From a checkpoint of a small mixture-of-experts model trained on Wikipedia.
Size: width 512, 141M parameters.
Experts: 64 experts in each of 10 layers, a sigmoid router.
Training: a variant of Muon for the experts, 538M tokens, 4106 steps.
Below are experts of layer 7 (counted from 0) of a mixture-of-experts language model. Rows are named gate (a neuron's input weights, with its number), up (a neuron's input weights, with its number), down (a neuron's output weights, with its number) and show model dimensions 160-191. Each number is 50 + 15 x the weight over its row's rms, rounded and kept within 0 to 99.
Before each expert's rows: a language model's description of what the expert responds to. This comes from a sample of Wikipedia text that the model never trained on.

# expert 57
Description: First word piece of a surname after a given name, as in Corey La, Aric Al, Mc, De, mostly in racing and sports tables.
gate0:64 51 47 41 66 55 45 52 32 53 68 66 80 40 50 70 69 67 45 31 41 40 76 41 60 34 54 57 60 57 26 24
up0:21 39 48 36 48 44 76 74 72 62 55 48 48 38 45 64 26 40 61 32 53 24 37 44 40 51 26 44 44 22 31 49
down0:56 57 35 26 78 27 63 30 38 54 46 49 69 35 71 51 23 44 53 61 37 84 40 61 66 57 37 44 56 56 50 86
gate1:53 32 49 54 59 32 54 40 68 38 54 49 23 53 19 77 54 62 51 50 69 42 49 46 47 57 28 46 68 75 60 55
up1:39 44 45 42 26 07 38 17 54 49 44 66 46 43 35 80 23 45 57 48 66 28 40 42 40 45 54 49 71 62 52 20
down1:51 37 57 54 49 52 65 76 35 32 52 27 38 51 63 47 71 24 44 61 65 30 52 28 58 47 67 57 45 63 61 48
gate2:49 33 51 69 14 33 71 69 69 45 78 45 67 55 59 59 35 90 63 51 54 54 41 36 67 46 35 31 42 55 42 62
up2:53 41 55 58 58 05 52 55 49 57 44 47 60 58 32 84 46 52 71 46 52 43 74 43 63 60 37 36 55 57 64 74
down2:40 43 60 31 62 58 50 37 52 53 35 57 42 68 48 22 54 47 34 61 47 56 60 56 25 53 41 50 52 38 43 40
gate3:58 35 61 55 63 74 50 44 51 47 71 51 54 32 67 54 31 55 34 49 34 84 56 51 34 44 29 59 87 59 66 57
up3:29 41 47 76 70 54 56 55 50 64 61 85 59 27 47 41 20 42 30 48 07 69 56 56 52 58 35 48 67 59 60 31
down3:39 17 60 61 52 55 26 63 50 68 49 30 43 39 31 55 35 62 28 35 38 47 64 49 64 48 55 54 45 27 59 43

# expert 5
Description: Commas, periods and clause-linking words in biographical prose, where a new clause starts, such as and, but, which, where, although.
gate0:25 43 27 25 65 25 44 34 66 48 67 53 61 25 56 55 50 57 52 47 40 49 37 58 26 57 67 60 68 64 49 53
up0:25 36 37 61 45 47 40 45 83 59 67 70 36 34 65 50 43 55 75 51 57 45 38 58 44 47 37 75 57 39 60 44
down0:51 54 43 51 68 49 34 28 59 36 55 47 20 38 62 80 63 65 37 58 72 57 60 61 54 42 32 47 65 44 48 42
gate1:66 75 23 64 79 60 63 21 78 47 46 51 46 42 55 30 63 56 42 60 49 14 60 69 79 48 44 61 49 65 53 59
up1:26 39 44 36 42 34 53 37 42 49 53 50 51 50 47 62 54 61 69 59 54 64 42 21 26 79 73 29 66 48 27 28
down1:40 54 66 33 58 39 32 49 54 57 61 60 65 50 37 47 54 41 39 79 46 55 71 48 40 56 79 25 47 71 48 47
gate2:53 21 49 34 39 75 50 30 75 46 61 18 47 52 29 53 37 68 71 46 67 64 38 66 75 61 55 32 34 56 74 29
up2:37 48 45 50 86 62 57 46 33 56 18 76 77 51 48 87 66 88 38 43 44 67 77 39 73 31 62 49 71 34 46 69
down2:69 55 59 44 51 35 22 62 51 45 41 53 47 74 36 47 43 42 40 43 86 70 49 35 48 46 51 37 63 57 31 46
gate3:30 28 52 30 70 55 42 69 62 67 74 40 56 33 36 37 54 36 93 36 42 39 25 95 48 42 37 61 67 36 42 66
up3:51 46 28 82 32 47 20 59 88 46 69 67 48 27 52 30 41 46 79 68 68 72 44 45 69 62 46 44 33 49 52 24
down3:38 47 42 56 21 57 49 87 27 66 66 47 55 33 41 33 27 62 29 55 83 46 51 49 38 45 42 68 42 65 25 41

# expert 26
Description: Word pieces inside German and Nordic names, especially umlauts and sch (Kohlschreiber, Werder, Mühlenkopf), often in sports tables.
gate4:53 46 38 38 33 91 32 29 40 65 40 41 45 54 53 52 54 48 30 38 57 41 70 55 46 32 53 31 96 53 63 68
up4:55 60 48 53 35 59 44 35 73 45 27 40 56 78 47 71 33 79 62 52 38 43 61 50 23 33 65 70 53 64 39 62
down4:62 40 51 63 60 53 28 49 72 47 73 53 38 46 57 42 60 48 57 70 62 45 52 59 31 34 56 42 38 31 43 47
gate5:65 73 39 58 36 34 52 41 57 65 60 61 43 67 72 45 55 47 64 82 43 41 60 43 40 63 64 40 46 50 30 25
up5:35 57 76 57 42 43 28 43 41 47 51 77 50 40 72 64 75 70 77 55 31 41 84 60 67 64 58 58 63 52 33 52
down5:54 37 85 47 75 54 60 53 49 32 36 55 42 54 74 47 78 55 50 41 71 74 24 64 33 54 53 35 33 38 43 44
gate6:46 54 70 38 70 50 33 52 63 49 57 50 46 40 39 75 45 50 41 71 35 39 37 35 65 46 52 31 61 66 56 67
up6:46 46 57 50 70 59 31 24 66 53 41 46 24 87 37 74 62 31 72 67 32 55 50 62 22 70 26 49 85 53 47 59
down6:29 50 33 54 75 48 33 48 60 50 40 42 63 41 59 50 54 55 58 71 33 61 53 32 54 47 72 69 54 48 66 49
gate7:30 51 50 55 71 49 59 38 32 62 39 46 29 70 26 24 53 19 46 60 24 56 66 72 58 63 77 78 69 45 59 62
up7:30 53 24 36 33 42 64 68 57 66 79 32 87 56 41 73 64 59 23 53 57 53 49 58 41 46 59 54 35 41 28 59
down7:46 74 57 65 54 46 67 85 50 53 48 67 66 39 58 43 52 50 62 31 49 50 30 64 67 25 58 32 44 42 64 37

# expert 37
Description: Early internal pieces of place, brand and foreign names after a capital, such as Co-im-bra, Fami-com, Ker-kra-de.
gate0:35 02 22 35 58 25 46 44 68 41 45 53 55 44 52 48 50 48 47 79 34 47 33 68 61 72 63 34 70 45 53 53
up0:46 48 68 71 33 76 52 57 98 27 97 57 50 44 53 48 31 62 58 17 29 35 28 50 33 64 47 52 52 30 39 42
down0:70 32 45 12 52 46 69 39 25 21 59 49 59 40 53 28 34 14 60 36 13 75 49 51 55 54 61 58 50 64 54 53
gate1:42 32 42 61 88 30 60 55 94 56 59 49 61 48 54 67 30 44 60 30 51 60 50 53 75 28 54 63 74 62 50 37
up1:38 43 52 64 24 24 65 17 55 43 62 48 24 31 51 52 52 33 67 43 50 48 30 45 33 35 61 50 58 34 68 25
down1:46 69 70 66 51 58 44 73 62 45 50 60 61 46 31 46 36 67 42 50 74 42 41 22 73 30 54 58 47 37 57 50
gate2:50 40 57 47 27 67 41 64 50 43 51 33 38 51 65 64 57 63 55 57 37 53 48 57 70 71 53 74 39 52 46 76
up2:43 49 56 53 45 44 47 36 39 54 36 49 48 40 35 99 39 70 61 23 37 66 66 39 69 57 82 55 69 61 69 63
down2:38 53 44 39 26 30 68 40 53 48 65 53 44 64 63 27 61 53 40 70 59 63 61 64 24 56 38 21 35 53 24 17
gate3:64 27 40 40 53 58 39 67 78 30 61 65 53 42 60 37 27 77 60 36 54 64 26 40 35 61 70 43 51 38 22 49
up3:55 62 46 48 55 63 42 40 79 47 44 52 71 26 48 26 33 75 30 30 57 55 50 44 42 65 51 51 42 46 34 13
down3:26 41 42 40 54 80 16 57 53 59 70 69 36 48 64 59 39 35 34 54 49 75 52 59 63 56 61 51 47 49 56 41

# expert 49
Description: Color, nationality and direction words starting names, such as English, White, North, High Sheriff; also mid-name d pieces.
gate0:42 56 41 30 66 34 45 60 26 58 62 73 66 36 42 68 40 21 61 35 40 46 58 58 60 48 47 22 47 54 45 52
up0:29 44 51 75 54 27 53 76 66 59 72 66 50 33 53 53 41 15 65 34 48 29 60 75 33 47 43 23 58 32 20 48
down0:48 67 51 43 44 20 56 52 47 53 57 57 26 15 77 38 55 34 82 54 44 70 48 52 40 42 45 75 80 37 37 55
gate1:36 54 59 85 68 41 67 58 66 57 51 57 54 73 51 40 49 39 44 49 45 25 58 61 53 50 30 46 42 35 60 58
up1:39 81 69 63 35 33 56 69 48 46 31 55 49 59 55 42 37 44 66 69 72 63 39 60 58 58 52 45 25 41 59 35
down1:54 42 75 42 29 63 39 53 33 30 46 62 39 72 74 53 09 54 26 50 52 69 47 43 59 13 50 40 31 35 60 37
gate2:44 24 26 63 35 52 61 61 37 56 52 44 59 42 50 73 46 84 70 65 18 63 45 46 49 55 53 70 46 67 55 68
up2:65 50 53 56 60 41 39 36 39 59 17 49 49 60 40 75 20 66 54 26 45 61 70 39 82 37 56 52 53 60 50 79
down2:68 73 30 47 28 68 56 51 55 41 42 47 47 62 42 23 57 50 38 54 68 63 66 51 24 48 28 32 55 53 17 31
gate3:71 25 32 48 36 65 24 64 54 43 72 74 87 50 36 53 58 56 79 09 38 46 56 63 49 65 39 51 34 50 43 65
up3:62 40 38 77 26 65 22 41 81 55 39 78 87 47 70 40 47 25 61 49 13 59 47 53 46 50 35 54 28 61 55 66
down3:47 42 30 41 54 46 59 51 75 54 60 50 56 24 39 62 08 66 12 74 29 46 21 41 70 43 44 36 67 49 20 15

# expert 31
Description: Middle and suffix pieces of lowercase words and names, such as ation, ing, it in amph-it-heatre, Acc-r-ington.
gate0:69 35 46 22 64 51 43 47 57 65 55 48 78 50 43 57 47 13 62 33 56 46 51 34 43 31 39 64 56 34 52 42
up0:34 60 51 52 36 55 48 73 82 58 64 52 58 41 32 59 42 31 65 36 44 45 28 74 39 28 50 61 27 28 30 54
down0:69 50 36 55 55 41 41 50 41 32 47 76 48 62 71 51 36 53 47 72 29 85 61 53 57 43 54 68 54 47 28 67
gate1:65 45 41 85 72 46 59 55 52 50 49 51 50 66 76 56 72 61 40 44 42 54 74 43 47 46 33 54 60 44 50 59
up1:39 59 37 47 53 58 55 37 24 71 57 47 60 38 63 70 60 62 39 50 54 68 41 35 39 52 50 61 89 40 47 51
down1:67 59 51 34 86 58 37 44 22 84 52 63 72 65 19 55 49 28 51 73 34 34 46 24 39 38 65 56 48 72 49 47
gate2:55 47 53 70 39 55 57 46 66 23 68 22 49 47 35 54 58 75 48 58 42 50 37 55 69 55 36 56 49 77 69 48
up2:52 45 52 42 65 43 82 56 40 58 35 64 61 58 35 41 44 84 60 33 50 45 68 30 62 51 41 47 73 73 60 46
down2:54 80 62 76 43 40 48 55 51 40 31 50 31 73 58 43 69 48 41 66 84 65 77 41 28 61 45 47 46 39 28 59
gate3:54 23 71 34 38 57 50 53 28 53 71 43 57 19 61 31 75 68 93 28 67 39 43 59 53 37 42 84 35 35 40 50
up3:36 54 42 74 64 72 39 46 42 47 72 55 55 11 47 35 54 36 37 48 59 71 74 56 40 54 32 66 31 63 26 21
down3:28 64 62 49 51 54 45 73 80 49 60 57 49 63 56 58 21 74 23 51 60 68 39 63 53 45 35 69 64 48 10 41

# expert 27
Description: Instrument, sound and design nouns in song descriptions and personnel lists, e.g. guitar, vocals, synthesizers, lead, strings, bass.
gate0:32 18 31 49 68 33 51 40 51 56 49 81 70 37 20 59 52 37 47 50 45 39 69 42 32 38 37 48 51 78 38 46
up0:32 19 31 65 53 27 65 62 80 51 70 69 64 28 18 73 48 43 76 40 48 32 35 52 28 37 59 31 73 65 31 54
down0:68 47 70 50 95 54 55 42 45 60 64 44 64 61 82 64 31 33 59 46 43 36 42 83 62 71 36 61 65 51 52 56
gate1:50 50 68 68 54 36 52 42 83 48 48 51 51 62 45 27 44 52 47 56 66 34 54 67 43 55 35 55 43 63 38 75
up1:41 41 25 51 41 24 69 51 70 42 68 36 45 25 48 61 46 62 58 67 71 51 63 29 24 55 66 39 30 52 35 58
down1:66 63 60 55 50 75 67 40 53 29 51 54 58 36 61 39 39 51 46 50 09 18 65 44 59 52 68 38 33 50 64 65
gate2:44 42 54 56 40 54 58 58 62 46 57 54 33 48 60 71 31 85 65 36 28 57 40 48 69 51 49 55 52 68 53 67
up2:48 30 46 27 67 38 32 37 52 54 30 56 79 43 35 68 64 50 63 37 61 57 76 37 49 40 56 47 59 49 69 52
down2:74 64 49 35 39 23 42 49 36 66 55 70 51 70 43 39 54 48 43 69 64 49 49 51 36 56 31 20 47 51 26 42
gate3:16 26 67 56 62 45 70 00 74 36 75 73 56 35 52 44 30 63 52 46 59 74 61 49 18 69 64 63 41 39 53 58
up3:37 32 34 56 45 72 55 26 58 24 74 99 76 40 63 54 33 61 39 56 46 38 42 68 82 30 33 40 46 39 49 21
down3:51 18 52 52 39 66 38 67 60 45 67 52 69 35 57 53 16 48 55 27 57 62 34 38 60 31 51 65 62 35 59 36

# expert 24
Description: Sports league and award names and pieces of foreign proper names in rosters and tables, such as League, basketball, Best Animated, and Zam-or-in.
gate0:56 23 36 54 44 28 52 61 71 44 55 53 62 47 47 51 58 29 45 36 28 57 53 47 53 52 39 61 60 54 51 76
up0:43 59 56 65 61 49 42 99 76 48 55 80 37 28 43 62 34 57 81 58 52 55 47 68 51 19 49 44 54 61 37 36
down0:70 21 69 52 66 43 65 31 40 59 66 57 87 53 70 40 74 50 43 67 42 58 47 83 51 65 31 73 41 70 51 56
gate1:59 39 47 31 77 51 47 72 71 37 38 54 27 36 52 25 45 51 42 46 53 27 40 53 63 27 46 52 42 53 43 51
up1:58 54 37 43 23 37 66 46 68 24 40 45 59 62 63 43 27 62 70 51 64 13 41 36 44 51 62 37 40 44 41 27
down1:61 40 62 64 37 50 55 50 49 39 84 71 33 35 33 54 37 48 47 43 39 52 42 52 38 54 22 31 42 92 56 49
gate2:28 47 40 48 22 64 64 32 65 35 55 53 18 47 37 81 59 77 46 46 35 43 52 42 62 53 59 67 33 33 55 36
up2:62 51 64 35 52 40 55 42 44 58 42 81 57 53 42 64 50 52 61 32 31 57 66 44 68 48 55 34 50 71 71 57
down2:58 71 45 63 39 48 52 42 77 38 55 60 44 42 60 51 56 55 34 40 79 64 73 65 38 52 30 36 36 53 41 43
gate3:68 50 66 39 67 59 42 38 49 60 57 64 87 52 36 28 46 52 63 50 51 53 40 79 42 63 45 68 55 30 51 50
up3:38 55 65 60 78 61 30 64 70 63 86 68 84 52 36 10 39 49 75 42 42 50 57 49 58 56 35 56 25 29 55 11
down3:37 35 37 48 45 42 55 58 50 37 30 89 51 52 67 15 55 64 36 20 69 55 72 70 64 42 59 72 37 49 34 28

# expert 21
Description: Word pieces inside foreign personal and place names, often Japanese (aki, shi, ku), plus digits split inside numbers such as 2,397.
gate0:66 39 37 50 46 27 27 37 36 58 46 67 57 34 37 50 60 63 30 79 62 48 41 54 49 38 69 47 60 48 55 37
up0:35 40 73 64 59 31 50 49 40 48 55 40 59 24 58 58 53 35 47 49 54 47 43 63 63 60 50 52 42 37 58 48
down0:61 15 45 23 81 32 67 38 67 28 48 51 38 37 77 44 38 55 53 57 36 57 05 10 52 53 31 75 40 54 33 67
gate1:54 48 52 54 61 42 54 42 57 57 60 41 42 56 60 36 41 58 67 42 43 33 58 64 48 69 47 45 54 56 10 52
up1:26 79 61 46 56 16 28 30 75 44 64 63 41 55 51 36 45 65 58 77 75 30 59 32 44 44 59 44 71 38 73 16
down1:50 47 71 54 35 33 46 65 61 46 60 43 37 52 48 42 35 68 45 59 62 34 33 43 65 57 83 40 33 62 52 48
gate2:41 36 43 52 56 53 38 55 68 73 50 50 51 41 29 65 53 43 45 58 43 54 62 38 82 74 60 63 28 46 68 58
up2:54 35 50 54 74 47 43 47 47 58 63 47 68 42 40 72 46 67 49 45 09 50 57 47 61 52 63 51 51 72 68 68
down2:50 58 62 48 27 48 34 48 41 42 32 62 47 57 60 21 55 35 51 40 66 58 40 57 29 44 42 39 51 47 18 43
gate3:69 36 33 67 56 60 42 63 60 49 81 83 67 49 30 70 63 42 38 67 46 42 32 68 56 66 50 56 80 38 31 67
up3:39 74 24 77 69 38 24 51 78 71 59 64 41 42 48 52 53 36 57 47 24 31 40 65 63 75 27 54 59 58 22 36
down3:44 40 54 65 52 47 50 39 59 26 39 39 31 30 53 51 29 87 44 31 33 62 41 30 80 42 51 38 69 00 52 56

# expert 30
Description: Descriptive words and numbers for size, shape, body parts or medals in species and object descriptions, such as mm, long, underside, and star.
gate0:47 51 67 30 45 19 46 72 40 49 41 83 47 49 59 35 67 55 42 52 36 42 77 72 39 46 49 56 48 68 49 43
up0:22 54 32 45 51 43 41 69 68 58 72 83 50 32 61 58 60 47 54 45 52 41 33 93 58 64 68 58 53 37 22 36
down0:55 61 43 45 84 64 47 36 38 41 57 51 26 63 74 58 37 44 41 53 38 57 50 54 50 39 11 63 41 90 53 66
gate1:51 79 57 70 60 33 58 46 82 47 57 64 61 67 59 31 47 32 61 58 64 39 29 48 49 66 56 70 47 54 43 57
up1:66 87 30 53 19 40 50 58 48 20 36 64 42 48 40 69 53 44 68 73 56 33 37 37 35 71 65 43 25 50 38 47
down1:32 52 59 43 51 49 28 52 53 43 67 79 63 52 37 51 65 59 57 52 32 54 59 53 71 52 65 80 52 51 63 34
gate2:47 38 66 43 55 69 43 74 65 35 55 48 38 46 66 70 39 74 54 49 26 69 32 31 77 48 67 46 18 62 61 48
up2:49 50 53 33 80 49 50 38 44 51 58 32 68 43 50 74 40 41 55 43 40 82 62 61 62 26 51 56 45 66 76 47
down2:70 62 47 50 54 36 17 36 23 58 59 62 30 67 44 32 72 46 40 38 43 54 53 75 63 57 23 35 46 49 38 48
gate3:62 39 56 26 55 61 45 53 38 36 64 84 74 63 46 52 33 48 63 60 57 67 53 43 58 64 25 63 45 11 48 50
up3:38 56 41 38 64 64 43 45 87 54 67 81 70 42 28 44 46 60 37 46 45 55 47 61 51 68 31 51 24 36 47 00
down3:38 37 49 59 65 53 48 73 40 52 46 39 60 48 66 53 36 70 55 36 62 64 41 52 40 40 73 63 29 27 44 58

# expert 12
Description: Tokens in music articles and infobox lines about albums, songs, bands and labels, such as Label:, album, band's, and Released.
gate0:56 44 44 46 59 38 43 50 62 61 40 73 62 26 35 52 61 58 47 49 36 40 61 67 60 40 40 28 57 49 51 38
up0:44 23 44 54 40 49 53 61 72 64 54 57 37 35 49 66 47 78 78 32 50 44 49 64 39 50 50 52 64 24 39 31
down0:47 47 50 39 28 77 50 53 36 45 64 74 28 46 75 55 34 47 55 65 34 31 51 57 35 62 23 57 62 46 40 53
gate1:44 46 43 51 60 57 53 53 79 49 79 59 59 28 61 47 70 75 49 59 60 64 47 32 49 55 57 56 59 79 50 63
up1:31 59 41 39 44 25 48 47 50 56 52 57 46 57 40 43 41 58 59 75 62 42 68 34 25 45 61 75 30 43 43 49
down1:60 50 50 40 64 55 39 28 29 23 59 38 56 20 50 63 39 63 22 67 64 43 52 29 70 73 42 43 82 27 72 60
gate2:48 40 34 72 34 28 58 43 47 55 43 25 21 37 54 65 41 69 46 37 47 45 56 53 73 61 51 45 43 66 45 41
up2:33 37 46 37 70 70 19 40 51 56 30 83 64 46 18 71 44 70 68 26 42 61 45 58 63 35 58 37 51 73 64 63
down2:53 51 51 39 31 46 29 44 47 61 47 66 60 67 52 41 36 19 80 48 54 40 57 38 33 53 50 33 41 37 28 28
gate3:45 68 57 57 47 81 52 39 41 62 59 64 55 41 64 47 54 52 64 40 37 66 51 71 38 81 37 75 53 64 22 66
up3:61 48 29 57 43 63 35 46 43 66 68 72 63 27 78 54 57 24 61 29 24 71 36 48 50 52 23 63 33 77 28 42
down3:46 58 32 42 62 66 42 48 38 50 66 44 59 40 53 64 37 64 39 44 33 78 50 43 58 35 72 38 46 49 47 42

# expert 40
Description: Abstract nouns for laws, rules, documents and systems, usually after a or the, such as measure, statement, resolution, theory.
gate0:34 24 18 29 54 39 36 51 38 39 38 72 60 37 25 42 60 32 18 48 42 29 65 44 60 39 54 38 55 75 49 34
up0:11 35 24 61 50 32 44 47 68 24 42 62 59 48 24 55 43 39 44 46 64 32 62 55 35 56 41 44 55 43 28 24
down0:46 58 42 41 74 59 51 38 66 48 67 63 80 46 78 41 43 39 47 39 58 66 58 37 55 51 45 52 52 82 39 51
gate1:70 62 68 45 56 38 48 40 86 69 69 59 47 31 48 49 64 61 54 60 51 54 50 38 63 53 47 51 48 39 31 79
up1:43 50 41 51 57 42 38 19 54 38 23 43 28 50 73 56 53 69 39 40 63 49 75 50 53 38 57 30 38 45 25 30
down1:70 43 44 47 61 50 38 46 57 54 70 47 66 59 66 31 49 42 45 55 61 60 47 29 56 39 68 49 30 50 58 38
gate2:44 47 58 49 39 45 57 63 39 45 69 38 50 43 63 86 60 73 63 51 32 71 68 51 62 48 49 58 54 45 53 39
up2:63 32 40 54 68 25 46 38 64 40 59 50 46 42 18 84 58 57 67 29 40 58 50 30 93 49 58 59 38 54 78 64
down2:64 45 55 59 56 63 23 49 54 53 20 60 62 59 62 19 65 40 51 82 60 52 78 44 18 51 54 42 54 49 55 32
gate3:67 27 40 50 51 33 31 74 54 31 68 66 82 55 44 56 55 68 60 54 52 49 28 50 35 24 47 56 39 37 38 45
up3:54 40 39 73 51 47 30 64 33 46 66 55 60 53 62 50 10 59 52 53 53 49 27 71 54 31 63 39 46 46 53 00
down3:50 40 50 69 65 63 37 56 40 65 51 37 49 49 37 41 19 37 27 22 74 94 51 52 43 36 46 69 42 46 44 47

# expert 46
Description: Nouns for teams, sports roles and professions after a nationality or sport word, such as hockey team, head coach, footballer, politician.
gate0:20 40 34 32 56 49 46 39 27 56 46 80 61 39 54 39 30 49 43 56 57 58 49 42 35 44 62 25 59 52 82 69
up0:00 32 53 62 52 57 51 73 68 46 39 68 48 36 50 48 34 65 58 42 50 62 24 53 48 20 61 36 63 53 64 45
down0:75 41 60 49 79 51 69 14 66 45 49 71 31 39 55 48 63 54 59 37 30 47 13 30 20 58 59 70 64 64 35 37
gate1:59 43 55 37 62 28 40 73 54 63 71 61 50 39 62 30 66 62 36 57 58 47 52 49 70 57 50 46 49 69 66 66
up1:47 55 52 77 43 50 42 39 45 53 42 49 61 36 46 35 51 62 60 67 76 28 27 37 41 54 45 35 33 22 59 51
down1:71 42 40 38 27 49 76 42 32 26 36 60 47 44 58 60 59 77 29 66 79 43 70 69 46 66 47 22 38 59 59 63
gate2:71 37 56 46 41 50 54 64 49 33 69 48 42 49 41 78 52 71 48 35 09 56 49 55 63 42 65 65 34 71 55 55
up2:46 42 52 53 72 44 58 28 44 74 42 70 67 40 51 49 50 58 60 46 40 26 52 42 74 55 67 59 58 67 79 66
down2:71 65 36 33 27 13 28 51 42 44 40 28 44 71 40 13 48 33 51 56 57 61 72 56 48 52 37 20 51 32 42 75
gate3:70 15 48 41 73 59 53 24 58 55 82 54 42 37 46 42 35 60 54 61 46 51 46 47 52 75 37 69 57 48 39 50
up3:53 40 29 96 86 45 51 33 62 33 76 83 60 31 47 48 63 65 31 44 25 43 24 54 44 52 52 67 66 67 42 00
down3:49 53 38 39 54 48 40 29 63 59 62 66 64 46 35 37 20 71 38 19 57 54 56 24 49 36 56 69 56 44 31 48

# expert 16
Description: Word-internal pieces and suffixes of abstract nouns, often after a Re- prefix in military or institutional text, such as Resurrection, Retention, responsibility.
gate0:61 27 59 42 41 29 38 44 38 41 55 59 79 61 46 61 48 51 50 49 36 36 83 46 40 27 65 29 66 46 51 49
up0:36 35 49 63 57 14 10 62 59 40 70 60 38 60 44 75 45 55 66 31 41 22 49 77 39 41 51 51 65 42 38 49
down0:34 50 66 36 50 44 40 39 41 41 80 58 67 41 84 49 51 85 65 48 34 75 50 27 50 42 49 50 72 39 36 84
gate1:37 57 69 59 69 53 54 54 84 38 38 55 46 55 46 08 60 54 77 21 69 61 89 46 46 54 41 52 54 52 46 62
up1:43 52 53 52 46 49 44 48 58 38 42 49 56 35 42 15 42 50 81 43 70 41 65 31 37 52 53 47 53 54 51 46
down1:24 69 47 47 40 37 54 37 38 44 79 72 46 36 57 36 52 57 54 72 70 17 59 37 88 25 46 76 64 61 34 37
gate2:59 29 37 66 19 67 35 49 56 39 57 27 46 38 46 53 67 59 63 51 27 42 59 55 64 40 66 70 21 43 70 77
up2:49 51 62 54 63 41 43 36 58 44 29 80 60 48 46 76 42 56 62 20 62 79 68 30 86 56 63 62 44 50 64 57
down2:58 86 49 59 45 35 41 58 43 49 39 60 44 84 33 12 53 45 18 73 54 57 68 59 45 47 39 23 46 36 56 70
gate3:72 25 70 29 59 54 55 49 49 67 44 61 52 43 46 33 31 76 69 56 62 55 38 25 43 55 51 57 66 39 22 52
up3:65 48 57 60 66 66 50 42 76 73 62 72 66 46 43 28 50 53 40 58 59 67 44 51 59 20 42 62 56 53 53 16
down3:34 63 41 47 61 56 51 58 57 58 46 33 31 41 78 30 31 96 42 43 44 73 49 46 40 44 56 36 29 28 46 37